{
  "d_model": 320,
  "init_std_router": 0.00752,
  "extras": ["capped logits"],
  "init_mimetic": 0.7,
  "beta1": 0.95,
  "schedule": "wsd",
  "final_lr_fraction": 0.1
}
Below are experts of layer 9 (counted from 0) of a mixture-of-experts language model. Rows are named router (the router's row for the expert), gate (a neuron's input weights, with its number), up (a neuron's input weights, with its number) and show model dimensions 200-239. Each number is 128 + 32 x the weight over its row's rms, rounded and kept within 0 to 255. Numbers have three digits each.
After each expert's rows: a language model's description of what the expert responds to. This comes from a sample of Wikipedia text that the model never trained on.

# expert 11
router:135135156154146155112146122146103168070150097213091152164130124163094164116165080093058157149152146150092132111137113138
gate0:159087109137166119152124099059140132123176109096136081092156200089140128090159098191140122131130086132157171088054133137
up0:168136143085143163131134151098130132134126133118108109134133156112174106093126179156156080127115093119136130106091122129
gate1:154143102087187117119150163044116097136091081086146104062167138167150084086204151120135188133173120120129126170200109188
up1:099136142109141110185196161122118072179048091108191143133109153181108084138147124118115167140170139161069036173200138146
It responds to: First pieces of a word split into fragments, often after a quote or bracket, such as re, con, dis, pro, c, anti.

# expert 22
router:139159071201145163128132126147142168110131159118140069122120111121179114135132109143166143129081135139107076110076152130
gate16:138114129104078164151072105142150193091119057139150039127126127156062086175180137160089073054104130142172132111087135146
up16:128118086110110171168083169082120181133082117110167097113078133081108088168139148154117162071152098170114134159131144188
gate17:080092154176113145177241099116158222173142179115124063143109150169130097133088090105147152165178141173131088078098100142
up17:111070096078156118100183075185136159168178131135027100152180134150104148125113110115118163179131136207133171126145176195
It responds to: Sentence-final periods, blank-line breaks and == heading markers, often after census figures: population of 220., ==Reform attempts==.

# expert 10
router:117123166147144118105139156124136148186169111206117167131072157129123083152096067138185191133112091129158037154179099093
gate0:107162177122076041130121145186097126123113145150122175129119096132130110152160096065122175128139116120072117068137124175
up0:134127113133100100117175093148132117173135120161211140075096132119133061166109063135163141157204113132120101145144127141
gate1:118140160158061134093102116098149167148179130126119127127092120129124148094133136122147143195122105112143156101099120107
up1:152081144107099095110108130134115158104142045167144128118146060106102086101151119155106111088136155109151109136096119148
It responds to: Field names in infoboxes and taxonomy lists after a dash or line break, before a colon: Kingdom, Class, Born, Location, Website.

# expert 8
router:145107118098165120184124155137140174121060159132172147124118114193134146196107123155176193096071132134179137123171163134
gate0:150105088127108061089112116135129082132126191166155091094114145143163194059107146210102099153163090099135129134085105081
up0:129158097094087124094114107139103108108114150120116109130136115134124179126098177179144152056147072098183121148176105106
gate1:108093173128142156148174068123196084112088123162135141150078114114119105130090119110159106075183100111117209112131202123
up1:139109167153079098103148109105116102096110138079173141149088162188157172110087168131152138140119050101138157113090177109
It responds to: Unit abbreviations after numbers (km, ft, lb, kg, hp, g) plus physical-description nouns and adjectives: water, red, short nose.

# expert 13
router:126147135098099087132103176115123172141134098093169149088154103147139152082138185163106142076169119103179157121126095143
gate11:074104139152157113148104128085125167144132082100151116138132111097077103183157082136180120164137144146146088116112138102
up11:122108141125173114123130085163135179184111143099094120146128040111122088143133106165124167146146104077097153120148139201
gate12:166112120211169122145101104148125069123149143089122110140087105100117128151137105087117156066177149157060134159138133117
up12:096144140142183167121107161221135060159145127091170086091111145086146099151101125056093184111174139177095115121097131090
It responds to: The, his, its, their and month names after prepositions like of, in, on, such as on the banks, in his career, May 15.

# expert 3
router:153163100179114160101123132158162101114120148104115119163170114153138155086111037099144154164138103128127128117076093158
gate11:115134179105142119184117156130133072129139063138151125075114148152093130142120156116139178129154113093133113167105110186
up11:088127150145149162073128080123147194165104152172153190155146086100086082143140100144079084137114183157130125109202135119
gate12:132100123113138138093080093093131148158134125120161130111124126088140118144157164171133113080115143106114192100150130120
up12:177160123145118067091121126123161087147116131089123130111121121063153120116093149137132139108074115117109129071115101187
It responds to: The period after St and e.g., plus common English given names and name-like words, such as St. Louis, John, William.

# expert 5
router:143121082105121156167169040140099110063063093073150098158134118124094112110151116081097046111182101122083125169154123130
gate5:084134138136135177075104111066077108159158151123152164067091132175142113147090170100154136129136171116134170088140150117
up5:121136132194103193059100153078074129181152122132138160090080129167094140176162118083165115169187124081114140153125091129
gate6:140105126077085088119113090146113079110129092180125134139143143148139115089151130119220103180124159147123145105153134203
up6:150080112167146095104074130148140109181161085128089149116125125129098167138173094116142119139174097097134077148158152133
It responds to: Pipes, semicolons, spaces and dashes between cells of sports results tables, such as W; D; L sequences, scores, empty cells.

# expert 20
router:124099138113144133188142089108065103099137081124103123140148120149053130189125137186107138110125061154138117099150154136
gate11:175118071136131133131121113160089102135086160129196165123140116134138120099132145167138163074140110106098136143127183190
up11:165127094115162105105095122125082134174127125098148178114123152112095125112186157135105160116144190128084102190097162100
gate12:211088123101086110139112069114094119115150076068187039105123145144164072149174116135131099120092130079166113106101198161
up12:172157132134122133104108133147098063098099107111132098123090124148175100160158143153141129163088109102201145130089181110
It responds to: Head nouns of names and noun phrases for institutions, awards, media and government: Award, Assembly, School, government, film, magazine.

# expert 19
router:159137083116087082130144063102158081134148086109127112097191094104159172114127158101174096114175107126120215096094162126
gate5:134111139124091087192090141153086131083103158109084202076141128155161138159185165159101129101128120145124158132132134106
up5:103090122123129168117136093134133159135117118084100138135125143152080149080126164125075060150117187149144137076124145169
gate6:119135079114178106147048137155159115112092127158145124149149067110146175202121107118170111083149072112158172115179113130
up6:134089065140161157131098136131151086109118068156178112098145061112123159155098135162104123135155061072181130099147091176
It responds to: Hyphens joining compound words plus opening quotes, parentheses and prefixes, such as further-education, by-catch, pop-rock, Runner-up, de, un.

# expert 23
router:169125136139152145112115138085118124140132141188091114164107152161111160141186031086125112132111106128079115158101179167
gate11:096104172129155091186128094126087092144157132098103148126142050123074139118131146148138081118096156155150081115182081081
up11:113130137142138127121121071136136129113125094112180091086063085132049157106142152130138117163137149174122064148122083169
gate12:132116132119104139151110145113142140120111149123100083145133167132168086129131100170135107101146125165134091143121119132
up12:125142095135103194169133198108097127133143108167095097148087170176186062126124139120064098156153066147125094199164152123
It responds to: Final or middle pieces of personal surnames from many languages, such as -son, -ova, -ić, -oni, Singh, in player lists and credits.

# expert 17
router:174150134121188081126130199082053166168163104108106136165117111102133119189139122176149111162095162117136121143137116113
gate11:132135079135070133108109094178119186112141132129121118095122198167148157158059106128125150098130106155145090138129108089
up11:115097105140149135143179115146086184151124142093094170158119152072143122101173124092142080151107126150057160096146141171
gate12:115118132142142138146188096126088094119158109124148094131118099163100065142153162125119096130133163133162101161094076134
up12:115100124106107167147113117068153136190119095159132093115105155134121117163089101073173053120104136174179154104117132159
It responds to: Apostrophes, quotes and closing brackets inside names, plus arts and media nouns, such as d'Histoire, Patrick's, art, music, television.

# expert 9
router:143140134109156108138134169098112180134173149193124092127138172192053189099140100056120146099114079174076125110118167143
gate0:133132203099136145142024154130178138146087123019169042093185170161166094111144133120139144150093098117151110135046101133
up0:129155183123142108115080135099174116153053121064175147169147122133108087065106176123146130177109096090099182176111151132
gate1:123105154128091076131158105121118094173115139112092178115147113108079098092130068138138132110130102070120079138140061135
up1:130160144108107158123189101066193139158144156155119171108136145133080169111096112108145142144148096105100152190068077128
It responds to: Word pieces inside foreign proper names, especially Asian, African and Slavic ones, such as Kim, Ko, Kilsyth, KwaZulu, Nehru.

# expert 2
router:105108142105154156144142145150127120106082136188165161136123122133089141137093143168126096109096171096090135188159090092
gate0:111108161128119137145077151132137133189141145176153120083136070146168192159145169106112108137153123118079178089144135136
up0:129120139140096160108120151074148078168177136108140184096090105064107137101167145124093117108176111123080135119118097119
gate1:088160126176157127098135152125139140106137148136123112109108155127102149094112095153120177060210089175144068177068101114
up1:149141116158145115158127183161171163080112132102085148149099111213145186110124134094178199095184089101152136159087107108
It responds to: Past participles and verbs after was/is/were, plus -ed/-ing endings: was known, initially based, was influenced, lost, released.

# expert 1
router:151137125115073047098097056093111160108145146087154091111163180120109121134149117087131099125136106127141121099096135074
gate5:141141130116105089128169060106151103103105116105112187096159142132126135191121196110102072142137142090116043156104092192
up5:159084084129107078101111153131150128094132154116104088189137086077117192146143119154124141157052122113136104067141191111
gate6:139149164116153126103109152136145175119121031126098122051129142106110191130159148127111110114166150153114096184125141136
up6:172104167126193154128126142187198135096135186090095104149149121137115181164133143195118166124133148165156110144133115203
It responds to: Pipes, hyphens and bullets opening a line in tables and lists, such as track listings, career stat rows, see-also items.

# expert 16
router:098125153130117083161076120163193169085117138097084094136172163140126114119081163117101111143097176105190173158105122145
gate5:113170089110118130123139077132095120138139124084154159115139126123105147171091149086034134108089116090133115136129134165
up5:158098157095094098154126098194112133158155163108104123085141145122145161207119154103095145166063123184108101131137137138
gate6:095159184106148144063195130084137146131110148141139136126106160154058106109093155110154129104142079188157111150078179141
up6:164130106191168206113101085152160160103157118140091153185164116140111128191122141140070087096108058157120149142134106203
It responds to: Conjunctions and commas joining list items or clauses, plus subject pronouns starting clauses: and, or, &, but, he, she.

# expert 0
router:127110137105126121116156116172183122100091160129078078131098205073132086107093146194079174162095121102180141158114128076
gate11:161143124159112176047108146104096105150135096159041193081132162080120149100162078101145108127203161106150096102101122131
up11:151100143117135147058121132156150105186095094126150158102177142098123130125133082112146112156207168120132071125104139077
gate12:126178104086113071119134150140105182097147120110163140151196129108157099169077129139048113139114111144145187103116116131
up12:137162120115101063134091192111095163139106117097181096156141149154155104091137144123075090161050055137140111117071120119
It responds to: Forms of be, as, of and a right after a subject, especially in definitional openings: is an American, was, as a candidate.

# expert 12
router:073143115141125184108108111146120119111133132124087103151103101092165167135136122183181122109158138092174102122168086095
gate5:140135092129116161168092067053151155110136112135164141098168125125172166149089145171125159077194169140108113146123135088
up5:233138088126126113176108073093140228142082122122101136180095067152112123138083088157138172099140152104155185148132098119
gate6:117106133095125149086146126106140133155129092128137129043076113132134109118098114112140131147168085135143097129123178104
up6:118131126091097109152194086110134082112076113060147138096124164149164154210064100191127137119103098134112141156102146165
It responds to: Relative pronouns, subordinators and clause-opening words after a comma or period: which, that, whom, where, However, until.

# expert 21
router:113075155082111108143148142154094097157142174154163196082125166140152151095135157142088098095133154200144150132157136132
gate16:119107117098161203132156172188141103162108119159107152158098084129111119200105099159159138106098121116113062148136168110
up16:154081105145056111134134145123116114108101133075140090185135124076122091121125094161178135142097138132120062138087108098
gate17:146107130094137113092117156069158139032183131107122158073191110124157121121164146098129087146103151131095077127129141132
up17:106097089142107130136139164111118137082155141141187134094147173119130111098184169163121116112110124115141058117165136114
It responds to: Prepositions, chiefly in, also of, on, at, during, New, introducing places or events in sports and biography, such as in Austin, New York.

# expert 14
router:176113140100122084125123156176192070129127172127121128106121134077130070116109170133068136087137175056089139135065096097
gate11:219149107106149079100164138141107100123135140073123133161142104099134136233117146140094163142135131099105114163054099104
up11:128088073115170067099131139090180116081175113152103121137108131107129126146114108109047118165158086133143104110169142129
gate12:138148066118111094104114117110143122122175125120084129103128124056121173117167155110138159125145034087136137109162079137
up12:142128113087129073092083144099142128151160151076148123058126166143122133098141161154139189088150078095127094129159116147
It responds to: Indefinite articles, infinitive to and modal or auxiliary verbs after verbs and prepositions: enjoys a, have to, would, can, may.

# expert 7
router:106127158116109175100125095118112095138109135111093101111095101136134163099182160199123095117142164151096141149178109181
gate11:240150100154171128119137116107158126097155117115091123133195173169133142131131127147117093100130127123105114219080124087
up11:039155151144083159145168126129112082091126160130168143053073119118170091090143132130142147080095107107123123141160135182
gate12:196132117137080161183094087124118123155110114197152116140098109072115169136104123122070156091144133098102122141104122143
up12:147125122143110138131084132148140114110080091150159116125073147100153146075093132165124186098167103095111121196089107168
It responds to: Number words and numerals after articles or prepositions, plus quantity nouns, such as two, four, 11 villages, the next year, century.

# expert 6
router:111160089181132136106163176106110109124112116121143141154143104077122163101125100113092111173105084178100182114136147185
gate11:095117148161127115092161185148118153135133140080166125120136120097121185126201088156102172161117128076148168126144172158
up11:100130102072145088098123128146100119082113124177140111127147157133131105156212158117108163131149128080125106154148171179
gate12:158110060121102154139136162128120166163151099135199101110076088166138174080130115113133139107197104154112155116222180137
up12:139132099170089194161085149139127161103141094142053123141119112140175156094090137112175130141088136127149125164143076076
It responds to: Capital letters and digits inside alphanumeric codes, catalogue numbers, abbreviations and page numbers: UNII J5W1B11, IR0016, SNRIs, p. 469.

# expert 4
router:123157163178145075091069099178171139148169113061167130102088117109124079127142086165131121179156121098177139074073163077
gate0:121110066093127112083097175115099079075190196144148143113099096177142099180139149129125186140124102096181133123133129169
up0:121148129155135074078138098155096076097197189151129122071123115155076089172108136141085202136118131092169150101127180090
gate1:208104092103114139089160110133146081106105191148132128103142143053125166128079108091135168162144160179138168115170177103
up1:211112108085084135088190106107161102145105165129162103108081154108117126090096143126098152175155147131108135082138197096
It responds to: Opening parentheses and byte pieces of Chinese, Thai or Hebrew names after English names; also birth-date and table punctuation: (, 陳, (age.

# expert 15
router:095088111134111191180150146067078140225132125097128133151164109081112083087152044084179105145131119160074116137173102168
gate11:111127135146173115131121143124105173139119121130088078123104157118107144127198055167124143172098057080138130110117170149
up11:112144139132115155129142152130145160154122182116110073101128134084129090166170099172157112131029105132129072139166190159
gate12:156107105120107160099086153164074143136096165086083124068107153046123150110159123121174174152115073119103171111156116115
up12:143069109109112164068151125080148126135140172129143141083137117095078112076112122093187138123157093126155165167107117115
It responds to: Digits and values inside table cells, such as populations, percentages, chart positions, track lengths, and football positions FW, MF, DF.

# expert 18
router:149125140154153180152132150070154108121129095097084157157140082162172079166124155136174163161147124144164141097127143128
gate5:124126145136071154105098113066166160117108103166151107082190131058148127144098140105172147135085131124124151092043157121
up5:090125126147071125142139152145114200123119083131178137060185147096137108114106151093147146138167131117079065134095123144
gate6:106114123135138096147147092136159140090119142149140094115108134144102148090090137118114108057072110141112117062078124109
up6:107112140135140118107103132120139102119092139143179165164111096173100149142097137153110168106071079107089159077155137124
It responds to: Line breaks closing list or infobox entries and pipe separators in tables: after Genus entries, after Died dates, score-table cells.